From a checkpoint of a small mixture-of-experts model trained on Wikipedia.
Size: 9 layers, width 96, 32.5M parameters.
Training: 734M tokens, 5597 steps.
Below are experts of layer 3 (counted from 0) of a mixture-of-experts language model. Rows are named router (the router's row for the expert), down (a neuron's output weights, with its number) and show model dimensions 0-95. Each number is 500 + 50 x the weight over its row's rms, rounded and kept within 0 to 999. Numbers have three digits each.
After each expert's rows: a language model's description of what the expert responds to. This comes from a sample of Wikipedia text that the model never trained on.

# expert 14
router:503466552481592574462600468522493488543554443466470514484563459564574492515458495543509464525423465406564484535586463531381490530549515531408412493398457558539491523558610545463550474518452475487501525442419517433538414570493499492511399463532507423436469444449527480496525498561484454465
down16:494459492636485534465509575538517453455614468523519587526441465452519542446492542465431513543523504524422474445491595472471491474539497535465546498480472443490451387469500480505494561549470385496500586508615340469414530433518451519521575461458460463543459542534481508471547472441483522506
down17:500497490527568477490597490502454567451452442496520533499540413469452593423492545461454507451533489425464556563498446475476541578462416496549582471562465504471470524508540426454494542475512585527606499522422409611493526494556516559473488535554596485511477574616542502504414453506542543569
down18:446436468526472354518558541476452532537489444480389386531509496513517493488513444534564437606457585416457450540516580439514545536528376474497513534480558483527520478556424563544575483518448512449445530467490484549532505438479465502524542444562505429576539444542531574486551560455461483515
down19:549633473404511458554405520544507536494510462496574513458502493527449539552591537485554572549517491475515477443539497464572443374435624482583472478593546513471514500470483415475493487502513533427491501430585549479487467465398484491540507531530521407530514468490511503417560576512428451515
down20:518501491528495503519505508520494527537526533504462466589479423526505486493509470519637563502497495519535376516521540565385452562465462499548461479469497518452472453501446479476501456516453448599486385438533489433505421444619509401550457494558528502616541461565507465457433521440377450496
down21:521415535442486474559463499465487534531530529567491494439428453501419506541513592572505505523439456416523473437459489530444546512473621611545501535507508558497488450436537502492414478422471539559478524565344459502600437416479505468437428565491553540487554458494513496477490401519478523534
down22:505574526475520541478482569565555489483474502492491534560457457506502573510490526420536464517572515527495610514478557536487407511483432447563529552480447379398461484562500505518551476451493458527627533484495501513500609484554517463508566566591477487490489364470519502457357492473447568475
down23:592519543526488501396514477436526574508479481486468571523582463485485424492601495568508477579475481420555403475538489548529524483482522415531482466525506407551491517562485441514489452532538502474472506537446527488513502472492416472508419681600596534566540519485476500565572553496462448549
down24:465536514422571508529510612432502431469391407558422486510480496542438497471425455532584476454537520451469456485465411438479420427533530465530467490500564544528475458523483437612509432495431582482545522568524555475509539460505489542474458482609500587539442479596450522502521459473491420514
down25:482468543479453532575557530464549485501451476491509472594583465543479585520491519463514522485463533530497491592523579447497485578494522483543590515488482559431452463549607496537475539390583442529493402523487459578525386543547480431491410554456586553554430461532550506507450565426533553519
down26:552472479454518506539623457434580600532452525545449443540639510486507501519446474432569569452613508436520560471521574526576562533514562513449503459525496465427535602530511472503520450529498537500594516516420519563514391511501547506499444451497503537478493487531429552537535435544559564495
down27:374526539496550534531465425514475505468449519599390486564450478423424554555489482460554541507463511480424470533544449575591568438532602436541521478506539551520541501411510480444520530491534499454456489395501503518537541545610529402510516437454487423521552470455488482478419537458496495569
down28:455456448633455523496397547562500457490429472476555493483456513534429510519497476546421504507501555540448500505529525529491463529455580548499597461457524430476453578474546476376446469502459408531491430569537482447438517524363601456577549489473503521507446536477463476497565478457446466579
down29:465542445485500506601501490504533609464543506581547522605537553546490482496536499596585440606423420570508449606547508491507436537552471503613518557533525499485476474585491475462537515553533480532483452420483500488456533470628467505521517527449529530412532454457549506557548528448447570473
down30:513469472484534480517439506468523509489556494543511544573466455591429476507568487490511453623562512554494496357556507574491409458414557524474520532471592493537390493565482491514376526568496532498430398536438520511481489473489511468462548484565414522388501455417497509489521494507435551465
down31:546369451536538444545523466512571502467440483465519422546467522503564581522415459436486553498454473486534565414478517487515497518481390573468519511468464486505437593456361481460447492485554585465531473595522479536543482461477528468534551448443504531468477419564500507409520568490527450390
down32:434440538449483397560432454397511468534527526526564436429453511541477605459530502480469557506565476599463493411527595399455428439420470529563517528502496493486459513514507501495425524458507533528437435462505452501588480475400461495532570489433478479549483435463439514483584567465427476526
down33:458603374483546369522492476497542419458572479539481505430505561496548561392496518483513468551538457427420584484508523441469528414481435501516493504483422576511505389501463514557443516471509516465513496421537502549463525509453487517557475525584390527507459571523462413464583533492483518535
down34:496480454459520396505480515527508543511491502497558498572453530584566516472499422501573513520504552457538550467638480543544513428420450533543491431457476494440627494494556420374462498457432540458502451529443587440496507509482512513487564457528492492453449534490413525441551524591488611562
down35:527456542531529455459459497467558467511478575624519464517485373596582526519446468514573407509540549437441551426528526462511486526492503531541491453479547459445481510582548473594477488430509486491572476572515476535419467469520544519438539475469472510577460467545568428419390501572520585442
down36:528521533560477479467478538500553417410490469487439605553533591506475513500518500525539529606548529501486447450470553479570465566530601492508561460440449456462541465628566404609514483518520530512508563447527471501488455432432456539491539508486601496554503400624452480481494440524469515516
down37:608380559519502516509468547543526456517464468530512538498497405465483417496492452579500453544605507513524535506544448415510469521501476503557518512512471464585452411541482453529427504609415523508596510471593557504505628462515500518471492506488461552537525626538502533518537381551524509471
It responds to: Word-internal pieces following short onsets like st, sh, b, e.g. st-ain, st-ill, st-ations, sh-ot, prob-able.

# expert 11
router:471493484429585513459491465575444435496530517500520566480522486543540403516460427580462467436536482482547521465585507591449426544567482591503445422481425520506485514435495524470541519493489468506512544417397504445590475510427485404495457492532370462486453433495585442546430499503519428443
down7:539456490478434562552456501549411447562551447453530500450454570464484505474519480469452600553490502530465460396465539529506579374489435555433482481471597481567596475476558579575506497547484563546382504481459491469466447607474518540500525478443482509459459550461430486430533546507502429535
down8:435520542563561480369491495456493438477393454533546589583491514492460588592406561485486405562573449469435559527462460449554529493570451511587510490508469535518394458490474433615487534535603508461518450478516452487537523546487511527492487427449498525517489541467498527540499548444554512464
down9:617454523509564486467435509493487485454441567492423517534498521494592562505398463546560460512405517419483557468433547467428489399509468479516572539348455436552470481543547428532461510499489429526470474564570467473469473460518616462407520474543509549492552494503499547487511483542465416511
down10:520441479502473530399421476490419485508438411555577429490567554529513480561487471428528599437532563491518528507500487551464610523480486503544469578549505475500500586486415511538474438455480568412618429485400496540478525456491496515572530550495488504520448514520574641541488553519546503523
down11:503533485447501498548515408484529494434472520518470504588483494471458459407461521460447470532483483560524476461435453503477557417484524492520553463434448507435367527530490470545418379518451390507404550573641459493464497485468500500548464463476578505532500464516591576476522581468562453436
down12:463513528560500495415515453567337491535544501517531497434491581477516416500508573563474541446494486519441534481504512505542458513542495462446435567609536440443436526481519499519487520470576447456400487521396497440387620497416537454529511509541497465546403465537493458561483548503548472537
down13:511437478484495526448474523515561469580445487399499601499572533480485513518394532487610499529482471447482566460535548457549508406515392512520519618531538454575467516497487539470426513426535446593530512486429567472484452537474509520496477456525453567411469546476467529442528413474573441601
down14:496514473599460534460494455456419387446443528498520556640471479574505588516575447477536451489457519531479505557443443538436467550585596556538514483554520446438466521417506579536565469483561597494483496522481493435528484548472445475473548447383511466521433470500469511534542589459493470519
down15:529496564498531554452426506475442521502517572617476510585523424462415574449494521537481448462522483545502505461513505465436489509477581494530529448521548544413528509562505469587511615395501485559453520550527517448486585480427490496385423468535397479479546452549470501483531549458438443391
down16:460508557489465433503536621516471519406428526550501499521568636483420476529520481509500485478480508489404456498507506475393456497639523459576513564495541619465572457487487485465506479466516597456518523411490525463420426533535487476538475487535457373513517466539441429536538459507518484479
down17:474610583581488479520475452522508481361511543475515421534570504479535582531474490530512492453497463486576464480477464401472454451429465495549445481520450381458509474500489541586491422481513465494555586440549416539548585518414434457599478554430499542430481489461478500546500490489460583514
down18:453508414485456539531534475573517491540465546512477468565443511438434413510488479498557464471518438415458484589472585441435472500649509441564509518487417521472472560425540411563407428547441536470508431508613500569444488424501510485538585502476497516495467513543481532542557560456538451479
down19:422484413526467452563567554493466546566519487525474487455507419484512414492554544494450509584593451494449484454522458565519597497503468477492566508514515457511543452534496470402429537405471504488472445538464540484508454479506622536549410487559450505537561540590373497510480450442596422478
down20:451481535527506443528464505513438516540494487525448409539423538601495566543516606579574524496514577532582532520569508520565486483425465501509540479476534437423515537539524505473475400470606516448544362485423437463524459544554494576496538555417468493568433383505534519506544510481515532461
down21:449549483347549572465519507457543567398423493511609439546448529483462502521490444488512455460451484472564464541491475561464532461440499492475448459546483523460477505465532462503541584420505478477478573579450478465394565411449446528411450474514397553456445456470460536551516442500485495582
down22:538495489504541554535493413467479436513518544427493462447470548451457531531492419573541559455518510510532560439420495528442616507547498506552523497469527503555490578535582509556514470476506495506648470531457511532537545454509434409474657521526498572574512561512439530508460586552470421583
down23:557493559519535470524423593556459507514462472449540498494443463483532540537494511510551472425510500502464542473474601539518447389462499528471404554449478542469576559410446519512506483474468502499503416462433466594534512490457560527370593585554577506447422530546469488419499532619476551479
down24:546535471528555567473470472486489367459553538474443403557461551548491512517556543497607509445390509469551429519522566448504481449501478530482485578504521501547525570549539492499558444476553522559509533526374538427471384414499396491547519540519441468507472454509518594478551536462435557527
down25:536515485522547475494519521503549591498519486482519515548576492547483446481496445525625467450518485453523536513557498503494425414349500518474561554475527544478540577486534440471518571631479497576534497535453504534539535409422545478475360590419492538458579443478478436511551546487491476563
down26:503512498546534487453479481480490610454541523584444438567445474453453555461511408538448521497519454490473457465366505448483540484555444463521539473431563515497516618489597478433475489460515585493579569479527443503507466509463475370530560490490615499491571484516443601487527506545464408517
down27:526544535583611470448469498585479616430480488498520519403476538507437456401531512478528490507489501549465426385536553540474430466442574526510451459415522509555433579363485490473507508553488563450468493578541420474580505526567476496511442521500510556531521591523506524565542499554476495517
down28:519463449553516559445460443484486558563472473467577515523443468509536508568593543564581546426491417551446523486530535478501525476510454503679520567464459506568464509483498465480449577404492443550457600448511586531541518504470486491436476571490478596576469469566597508435491484488485544503
It responds to: Short second or third pieces of words and names right after a capital letter, such as E-id, E-in-stein, A-ud-iences, plus table separators.

# expert 49
router:461497442485548546485578433570487484606578364537510511476496485513532559575436469515473461498445443517522529526534516585429424534535575522444478461479405590536464486459550556482501537542512483417481527449495594509519458523409475445526458456497504497437425432407568501574505395519522463514
down0:513472538504517457587454480441520563412560498577408567454379605462476492471523479515492525551498552471413521489417549490512486504565477494453492607563401591496475504484510478498450502523523420442489560551564510650458493506493539473504548497480464540549474506530507536509453396557430570537
down1:496475449527491589467434498452528449513485428471538555432428523552502473531495498515517562564622476544566499423467538584410488451517403485529445466581518523489555512453601375513522548524512405477538476444536453463525481479415484420528443449421448521551414501494542520469466460407480537513
down2:434428473531507433534496484533568449448351442483527425510506546451554531555568483423522591433588596505502511473480447459517488495526467571544537517472486561422420485429374504492459520459440510510546475504417575573541485484527558510534508481521500512510427457461513504492536542630422504509
down3:447463414466505535604429586481465454486568508552482507489449546528492535442476533473451509469485583483404420535459467554380561469446541423513571429426510475386462481466478472541458545476527499576573436509444480552534526461466520475543482508539516545579453416570513436461508541481423471422
down4:532564470490457463489526582489463503525457429518553560574488442519452547558573502545474531569577452482455471595455537519562531523541550605453489435462494490458499477539592476504443469470489567569538508480505461504533460622485369493456489556512445539545471605459476530520522598530395466586
down5:373454463543481490439580465527455435526465472423454504504519554543588490509506570558424566462466517477474491432494503419492571476516502461522639532436529509448531398481511477451568546503429390614441531504504417421547496493459549596473554511485480503454512459503435495504444457528520521543
down6:509513544452454518443405531440591586524549500467470445539476512439446469565458555494568516538409435554486527506468457638503451330476478530509577538524461496430477409515485470538493556570504507507523451530541439462491417504440475498470532466476477464490589435516566475407514430496536498465
down7:581507611457535589436459498563426560514457570499498529498542470493484465491532526536552435537509499442565572465474477504486568438428454439484505528546472415384581498536531546539502558483523460491467481537528465515395485545500401503445458572466416483451562429576430510524425410445533487548
down8:515547490521506528499522464489582478560517569498519539559435535551508480515504533601446469507490475543479515374556528541495486540447519509471541565547556455478540491462496463371457614493450642493480423427454569541439541430538484497537451482442629554440509459496491531570575511413474464520
down9:482455471488500504596564567507492447464540468406497575549485515464517539437604521491600456445444518513423462470556459405469592428509541529563454542600446449518461596455583487463395512552469576490487440530446568407437430446463536551555493504504462492507485522468509492435457488517494496455
down10:572546477448500565564494498579499515459497538501531388465475489554482485483485543479470550488546543397455454595561572541506490514467574578436577538472472389492406517448419415436532401592541454454458515542489503435504528590551551452511493489507506478409568560508486488478506570440538460476
down11:517524514427533586439432470608546541549422521508461402512428360443503550529486457476509444489581465500450492526431476472461449502476465495436475462558473474568525419530450489501455556423458461578514481459453524444532577449583471499432546564496458589476427480551518486560429506495551431468
down12:551582355548521562586430480473492489456495531450532518464498511533451499489527527542327439518503458494481466401513553442481459502457483474436500466442475511517458481517479433437442567501564599474447583496512443506452475455409520581418528469439425449549502480480531489511473482429425550492
down13:526447450517592382408470488515531556511497492589467496422482561465464507499435489555499491517549465538461513532486544549456446420546547454497498412451543526467560544589548488522481421425563526616597636504512539605541537453448443472486479477557488448525452436570515475463511472519517455481
down14:535545452594520532553488441543559512462600525481496583599528531521485499490417475439539485440504430484507494467346433497410420521578503481480518452451533443522494502536513428466562539478534507582392523454494460534448547479578493543463531456497490444515564524533499454500448454494490356568
down15:613567614519449529543608508490459536570425447489504525491497474481458535452516510554507439428472512455508494530480478474488497527507540451442556510507551557504466441583559424609493500504484484439543418569444410545543504608498410469561538560509549523547537511494456619479514509433490596462
down16:517585501522563471443459516610421556494471546557522487474541478368503509579495466468561482480472497466484504408414536584420464517548573461519509538622425535412442505483539427529526474456433590532479471579482595443490519461463505540530479581520570451519554505479558494517505462574521515460
down17:550450573529560452433476435475425499487507516451419512507511500471501519476479452464587521452411517577480542484534499463509484509502462512583482496577545524580466391489562457516515505524543620489562543468530442598636542431555572620523504428540468476563438475448546487451473487475519481582
down18:446509527530565492487452468543476449558486510515490514557326481512456516542474516516604454515510522497458474443539537490505518468490526498358466505475551493473468533535450495507419395477472532480568472487411391572553635555472526439512600443467556476458525412564463482484450512553460514456
down19:433610550484535474497507524518504521490474427588560416589549444527482477430409505496594460457510509514420524524507477472382545495545537481529455537487463538565507440535491484521492440520515503588545472426492543482529504526597444522436544442476314502486547533426495436511427523530546549505
down20:442489592473511475506517500540537471493459500486428412526449530425571477438406534484509502371471580486470565447524431401494527599477492543589561603504537443554510436466491543531521477507470422491532518492542400513491493451568550515505453555463571482493505557454483550478509496448632504585
down21:546524493507501438517447562520461545545473474583562482498543557498416429497550573429517558524484559574511486532413537556503533366551525498591566495549504492452505514508415478498517453562530548522561517478477441375486480489413428578495519444516506447480549436578460515427569457472578488404
It responds to: Suffix pieces finishing a word (-ical, -ity, -ance, -ge, -ation) and the == or === marks of section headings.

# expert 40
router:482463544453585617480496539558467475513531396484527513445571459476487502508447450498492461423515440506539538504544448580468451575554575522435486397471459531573390517431532545428519531535504487434450484410451576497571472575475571451501459515522450458484476454509499459615458463541568436527
down7:456542411537469502526532414514508471492476506438475506470585500520571475439538374493543567519441589416575522466542557537453575573463547486534450517477534443526546430425529481561455407453491457458583501532455476570528480569474475515476458513460498440578551513482430426518458468440461607578
down8:445456480401553520459439654481517571517477418511504492429449487474525519411477461496509403467519558549519507534405565538513565436547568485545529491535524456576569517539547531434465512524577549512529508498458586446480441403590495462497421534466558496548438427529539508490531433442555479489
down9:494483544607538473490483603557407511527487490509516481552483526381419520486484550538447525511535512540467519547467580514554529512507555481420568511581520478572503469491495495480454455392520517429492462450421411613480469550575505504572552467477580571399510532401536494458528417464466500548
down10:497411355404557543491595577483464532523500497526420484608421511591501498480549465500510554508524469496502453527425503605530544522536474541549430382478487522435564516518482506530504464518458486538538475470510445479534439511461492429497487382574480458455402557516498410530531439471493467534
down11:632496448458424502391509490523458530482500492419476487394541521544481405509458454479480507434539412536589511395523504424594466417536560519526469449441518464475540511478499549561502515532464472597546465491532564530564473526570404455425588517588475517546494557454519534516539511484480538501
down12:441536496560432512541494514554533480414487487569508475475490496519494541502400483563453477456569510398604373551555437486471532597474574497492486443522463442411479420491419472554510509467548493489446579511512411501474520522514457506467548478517516471432543543591495476545428357446468525552
down13:547556480553520565450513576416545503521498458504433429545549510542580588462469517506541462513509537568533471352522496486596461440446482554643523494547469445478472459470590451519532493601468535538490422461437515415485494459528441548491538462452399548540509469507454562470537516529526435469
down14:550505524500515491452459433515513499552527507502545544519514491486456548568512482503487504434528524560501602582577519507562501472371455436556532499575603556429584604509374441507496540484520535490478529492526566586513596435484425518462596547509464454426492433533456571489554485552508434543
down15:436481411404505570413417461479558554495408401509506526480441528526440394508500505526639573498475529525523537448490470492482568482539459466480547507546397358481500551540534467488531403561597495484556497509466527542494520444515484455537458545509531513495566480436467511457479538408477481488
down16:539457474488438548489428438545563521524495467587471490457446525493516606547473514525423539515523484466517430599574515553505602451578563474536498520464518608519524470479446520536611447514502497475461479469483487422465583536514486542429499489501541558481547549401630496444437451465429494600
down17:572478517526504511447358556499538512451548492442576487478441444488456571496514446424497566566557493533572503558475546474445610518494464474462422483589457516511497454492423531463461547449490478493503422497458481500509558458493441691405499501517485516486537438528511561457558520578543449535
down18:446465615496438468535561576499481501563504498519538522572541489487488510414526464422512505472603463511526437545431458469451486606528498554455513485564474571587458529531407532467474426436548575401547388574485465554504558472498489535539429427543514508455469522566478569495465394510485532496
down19:376494459498565472528598512382542523503406422575406473496541484499497508426483488536514539462596431476457384502462514512515489502504599510578478467531433542474488449469611540555484473483516502517473520528497435423576474580454454413472476546499424543545524484576515508441522545492439519546
down20:502500490542613437442455446427559522413514404506511519502462478478424501485463452426570586545561495564610590521537487474540469469576547461501491468567464530531562537522475490541461454464431536557429464411517593401494493522508409486439522517483409525564480452524572473503535490572552519521
down21:517545494490492574472498463459507566429462456446427441499532515592437477432521493593497436514542508488464488423462416482469506498515517503516630487454357438507445461460525508488478392552530480489509484499456496470578488560596478505518515533568528556586575463388523437511496448441514546609
down22:509558482595407514525514506517450520530447540507553564493572486542540463427491513530500569425532579404402604480509465594518564531477587467474543539455481448458533529404491495591544534483464561505460577525502452583514407515470590493496491407463470502485425498541547454441427526500572501467
down23:465486461465460522433477516541442472526483465509431564612479526475445510494501496460498533535506451516486501499540493474435397483544472490454493418520485532509523473510356604478490486604545525455566530424472527403493463448506362412555406541467448520571522496593551591483430453475541528526
down24:475533520547554499503479531449477528561456587540524535449541406473529529426500408497534513469427403488492506521506545421570452514495528398547514497505542465548503517479547394605519423551477520542614596516529470382519529522451467609501544526401495516534547470536573516474560576483528541522
down25:484527491440596430461483495456511396449530558495482483470530548490506466551435554464458428497416445444485563416450411536507490472547444526511437593398465519429480490461525510574561516581528501495476476522556522451441452477427509556465595558482525583509415445423591499513548531495456404518
down26:523539426452481559479391501475521497532469605527515487534497464486533592560457492506404488480471582459560388499503546531559553481375527561540482590464507480516455530535502495503446510591528493476597528478457539525426520612544538481482548479493551483470465492466383449476550484426446602452
down27:525533424424456484576553478494467447396616613523391464550499468503466451537522563462452477554541480501441492500549515530462505571454450485542506452545502545408482523514549414616538493564494492573567517449545436481487485478390490436517583452519532517506496468485521563423422547517428512472
down28:459483453459488534526490490450561535533488515502408506531504457482552561424516388497451506519430503585471420505501569446508450503520480467515544468504574554483456452506565466500498391529527530519545512454480519480453583507444400489535500521448544435476504395609379526493380500433531636516
It responds to: Adjective endings -ial, -ian, -ical (D-ial-ing, phys-ical) and words like American, National, pop, this, most, km, section ==.

# expert 17
router:471451510469588557476584462543506448600616514426542574488533478487522466534509456512472444447485487466565533611553443589446458469492528571507479422468443506533421432472527498442537588539470484464463461484461553491546497569444555540588506458527477429443414472460549408472435455498523436451
down0:528542535430495497529487557521554475506469493516544416503478582599546439465530564465484458467581625514455545491553471470471460427607451511644545506509582444514477496473563473526482488554487573504530400445488558395517569485521517506486484497508434425587542475501505509524450458424450598487
down1:542521605498512480569511447377563492458455373514533401532561521509478530489402565582432498521507595483573483541469449549444543541502507513411444512527523491541537453539420503542507484519498474462540464433506396473561415577453391507475463502530515478500481551475457403500574476498537492517
down2:409539475508491539437482578552556533537471458559530448442466583514457432504549505505384454497456468487485496389506499554434517536534434558513460519564582399553421583455459526486463483492443503447426426416467524576569488450502440523554577526498580462450524502542457532422477544426510468467
down3:590440605527440518418464522553437479486511552463497515421457445490509487499526491512463464461604503496569451518438592615491491463526521534394449478498486549492533430549506511485546404371507521548483536534461608518520489534467524421471534549577524582543554480547502506448421410500518517447
down4:531512555550448440510432472532447487547483582545527466567536515502490474507512505492508498528585626524536560511497513516444456536397466570548446484544475557495472473460522490447465410410478523593475513427437647561484435413576478547591436520455449445437543528514500528492477585514582481516
down5:483452508509459485564462428532492488559524516535503541510535496615414404545350484562470528459569558552446448514459520587501470525496482578502571456589503384558591540537514466493497495474554511575501544482531501520482443471471476544553381439576481517436481443534457492552462530578511559468
down6:465460580515498481515398536502427516529504499588514478463544580476523414602498464556444409615618536530508557507537555481489499523434511447424498529518520541492518516567555541487555567520507522516577504449488466496482480431532372551433433551485555451525443447521526445430530553529492500613
down7:557571564554566488515528512527501450509449484419466617432580507510499493404494495597500612511472447432518437411444576515482504416439528495516427507479427532469509467439549495464471538516575533532443508464468578483559536454470560509568481439454527538563541437566571525427502483491578485583
down8:497518579551568554583505525553508467555450553431482456597364535474362486497412535536470534433492527456440508478544453518444515516459592496487489528466525483428481476542383547507484494561482599539545572561444509486496456482505500557535488485456432499438533507494556473504470638449501542540
down9:492433429472535496452470456456404520418565481460425556433534432509481541468446508576552607496417461469556490592546453487520530462530496393457575592488575498489582524484520470433462517520457503461484473472511425468459368493461500492560520522528502536584538498531447484413531407435478537469
down10:418468456545423438486504527526392530537496476509488475369510541520597408580492487547518520525446518480497388499434504583545462544511421489417477485453515490531514464539535451439490557415557512563503526449522545410532565499478581498515496445535512503566486465618472457468523416567547544566
down11:511483567456469544587499507569513455547534468418465524492513587548516490528413557583542514526512471402578512486414566556499435488525506540504505456546448379471436522547506515544466508524545614503477631414462428556547413532491475490541560540550457529491552397526453516447495562473482530532
down12:440381512536590506500465432481435508514489528533488432541529501479432411597559467548461514541529454485530513544573502508458505529534558473550531509493557472421531492443451470391443509409481470516491441512450441482452526594541423412536463467488583578573387524508570556533531515565568541488
down13:554458441580551512493495519534542569382519403406429476579474467396579419448385526520506543482509516530384467452538442496600474519495481471509485520526514476454509519465513500474524485581501463508507564541503454483451424526549548567596483555520581403459516460494450500568473487566542535511
down14:496470412442548530496542422414449433513465455380486488559508517496471511486519517465589475534566424505469548473572527556582449411498449432483469468404536501492503574496475492485508470442532501510508535536516486542505396480483538465541579591575472582575450475408512597417506473589515568507
down15:617618518450463542488489501548617478505473449479529506493477562571399532486598477491470626458522548527441480497506528482511490497469451635543558478472463429571491529481489451548579526462568426452530454504452491494555527545457539460568514494532612411492456540437501547474487532501567531523
down16:541471472514522442479495552535535515421574448497500540477481502510568538416495502390459486603496422531485505570552528564535512452502496392566542524512515459426527460432470459448422438629435483452517482589472449413449491536495411599494584485510581524482445535406468505428504541512495499512
down17:413473567468538572464470505383550468483509471504494444519535542528524489429451551454496497451503563468540471509535443514496524505492499483453431557471573435441541449564456530567473542458458536422499413422549456396496467530453419510460474542525410561610543441491457438472510375431592507471
down18:487610537559623514596470467548495492516532482457412459507550580472396602525523493478523569491537440437513529516519479402511435480482453502548530468455395510599517487473523537497489546495539595463471498487501501550507432523503470462547540500386578505520545356586521507452559496510507493497
down19:496497456559520460579366478462413456522506460533501502570523577517468530486555427415463458585500538496523481490444418460470521510476467347526450462485430408522575408547557582533519444515459489570540411430421478492477555552492531546514557500477529537480472448449462520546511438490527521433
down20:512489537504535554463496595571424522483540483582503486530435453507461429474398390514582511410516507507481526473507534557435473617529457538518484373476483469642511500529549459560507511524539537418498553442539548485555485514501493441596427466453508457417508557493435420533477520513539545501
down21:506523471545519552572481546596433599577501536529524403576502603575454473486496555536468518522550465546424441427527485460414515434529606481461616447490549515548491536545474437557488513485509506568437454546490515494432484612502490527493479454510549489446484468594455481416568567503491511549
It responds to: Single capital letters inside abbreviations, initials and capitalized word starts, such as U.S., C.S. Sugden, T-ournaments, P-resident.

# expert 63
router:517453463451556535464507431552423476499542495439484579444559463547564515535391446563438449568449504437568519570548401554520474525550571562423490505406490518522477447451529533516506593534462469436492509415513502390578462582503518491462460418543451525441407491490536468505482489486471429457
down7:451561468485427523559408442516582565427515560466500403572477549609481540553494377433509464450532463525490492471534488501525457517561421584514533504547478552469487482572461505442438574511536457487486457487515495517545488489452475455435545589510500499437424495599406487494452402526566474427
down8:480520425539393468444482512491509529439610498458516538550499580504517466518584465454478424480410530485523506540438567485551497622534445471508453449515514509563480543441432501472400495551467456508415561475539602496453457449494589461474428509472528483562444488473445464535467435425562547606
down9:465505603536575523490453417536563443388512545554537458571500486452498578473553519498550407556517525483433466480477526466536442559420483429509567463477454552490485509458512516497612567540428556465479587635554444462543570551516458524489562437445538520497533543542526480537542496518589515445
down10:546531504595642485560458530564539576495466512462483426546502555423535520458545533515495398495448421543438504506468600522512487528565568495559453502532395462553464520479430426534551423467466562519486592538508547501466519510537515479514534531428532428533493514450492508632497503495611495450
down11:458508478593611429498403449575510477411482494510479530516510504507510552423518419490523416608561569551502503449446477522543497536479528481509523472439532497483440532588469524545512487518488505396575572474556528446518484567523551529410591452448558517562487445524414391523489522465451480413
down12:487505533546468518522498603517413427470610530507497483530514545496471520534573471536547522577404571505550481480445507392427480560552516486607528495550486483517489466483522458547561505581472513540537482450601349488465484431603505530455524556504491422572518512560544509505487584514531595478
down13:472514462532494466512474499524488497426460440625462470553648518532459515428472497497558533556573592546513502450486518541523426448577549574552497519505481487518477510527543538481478541482685501552494446514475461507481446448604570533448519483540423520470550501398445522482550439548440474456
down14:504468510539452552538578579626500490445497457479436527528566498489457497517579506519547562464506527566536566464418473487382468472473473514597483518535493537480491480491419399468409481567612524584618428510542534554531562494530575495498518564392534463479530455476538472420514530473497487512
down15:497417502512499422534543476523504419526541444540528568511610452411510431474539569546459543499512537469499583450473516488465493468526458507475478500466478510521560563532496484479505435549429630521451545590567480553486503513491538543421486516423422411604443515430426397430534487505446404506
down16:494529461475493446460528500565557523490478457402434544500504518568576383443510539487524590469531528552576595482539546526474533506432470503510539674528569504468501571556484457494393417524541465513448406490511505518414522498506495530446433457451456532477493496481481567430530485389447534525
down17:495558434549491515475617551459503619418516455494612468488490520567595530432511470508480505430516518479540458477585608446471401475513474556561550497523552500486559443481474392543486489552521598506470521516488435523450470396501529510534452532409567457487442502500498448498523538492451476600
down18:478412561500531552470460525559490432439487619481530458529426574449480530510534566461431577590384472509487518517478557425547505451452536469492579466507488460483477439426501446573489528565414524474550503533469436425549579479390538511548532461504552471427598468502505577482537495487440477448
down19:495532499553502491530528520474400515492517434567529443423540438497536514507487403459500495478541509518430484508432483544465373399402482576553484428553425582506513499540416500427571562484480526533590530580486431571505560423540552517535425452536442451545440477539539493549478497584534518450
down20:483525495486474519531453490496530516479412537487452524615582449474421514610546468486561589456570507505515564527535565466595472538486472445489643505454423477467487465436503500548473504587551357475454451451503546550531491447580489560450518515457473484523546549412506462506471481513470592436
down21:434513417522429494488524476483478437580469521498501439532496482458479456469601512505492463438506557468484494472467486598419489489606354532524449477565565525542484460504494559467495506485502431552645609459521477474503470483575463496515451553432433422560559546518483586460508465571584474500
down22:471392500539481505487464621420503460466558421460606417416486524531454477546458534462507566473388436502473504486500437509442454533475538389584527438573431477563439504483499468516564546552485587523537527521504464519483458524405549494524462466531557560600467458512542496524532522503550413526
down23:478467515445404481505343418552499484554526527506528519410476577554438459440484445471496514482464561531573494589467504502487502411534470512517456382461636455509543563547566476438462491403493501463493556455462438419548458529485513502485449587507511503542464485462455463498475521525568440426
down24:434496464549482392460521562590515487449448469503483468449487485511532445449472550455554510539423541455570495501517541524501580458657498496558531486433539442468542546464533453439419487530497514442565470510606534465487466590511498547578563444494441519403511451436535496391541419430495503492
down25:521551600400519535573445524499579495500548519516425490603510451536410573528573452540477469507575509452549546537530476525616546565455448550488538497497464451495484483574545493532475540426553539461484410505428519519500536457445520571426475424430541501525522533547396459549529583488453496583
down26:464540475465560562543526508541465541474475571505502533418577447415414546541390402499593414606533573515566497515520443458527461490511529509494461443441478475461455550424488473468518462497487490409463545521544549478523486484611502535414564475377465491473472560456472563584502575500515523476
down27:585533518555486487539532487509624507464497518485564499473414392470544471441488580459449458442538451580526461540525551521457534542480559529421510555536531619517503491526525506525478463489504607538519412515554480591519441478583442593536451527467458540598543431434510550454549503518509598525
down28:560448402459513565582481540513521495570495618523454491532490506522474537540490459530484528511438506520514504560468529353492523533463542525497578603472487459495519523513574498597565469408473464584505386549568540469459503476453464533454472560429548376418458471540541475496484506571555531456
It responds to: Opening double quotes, words like such, that, known, and continuation bytes of Chinese, Japanese and Thai characters in parentheses.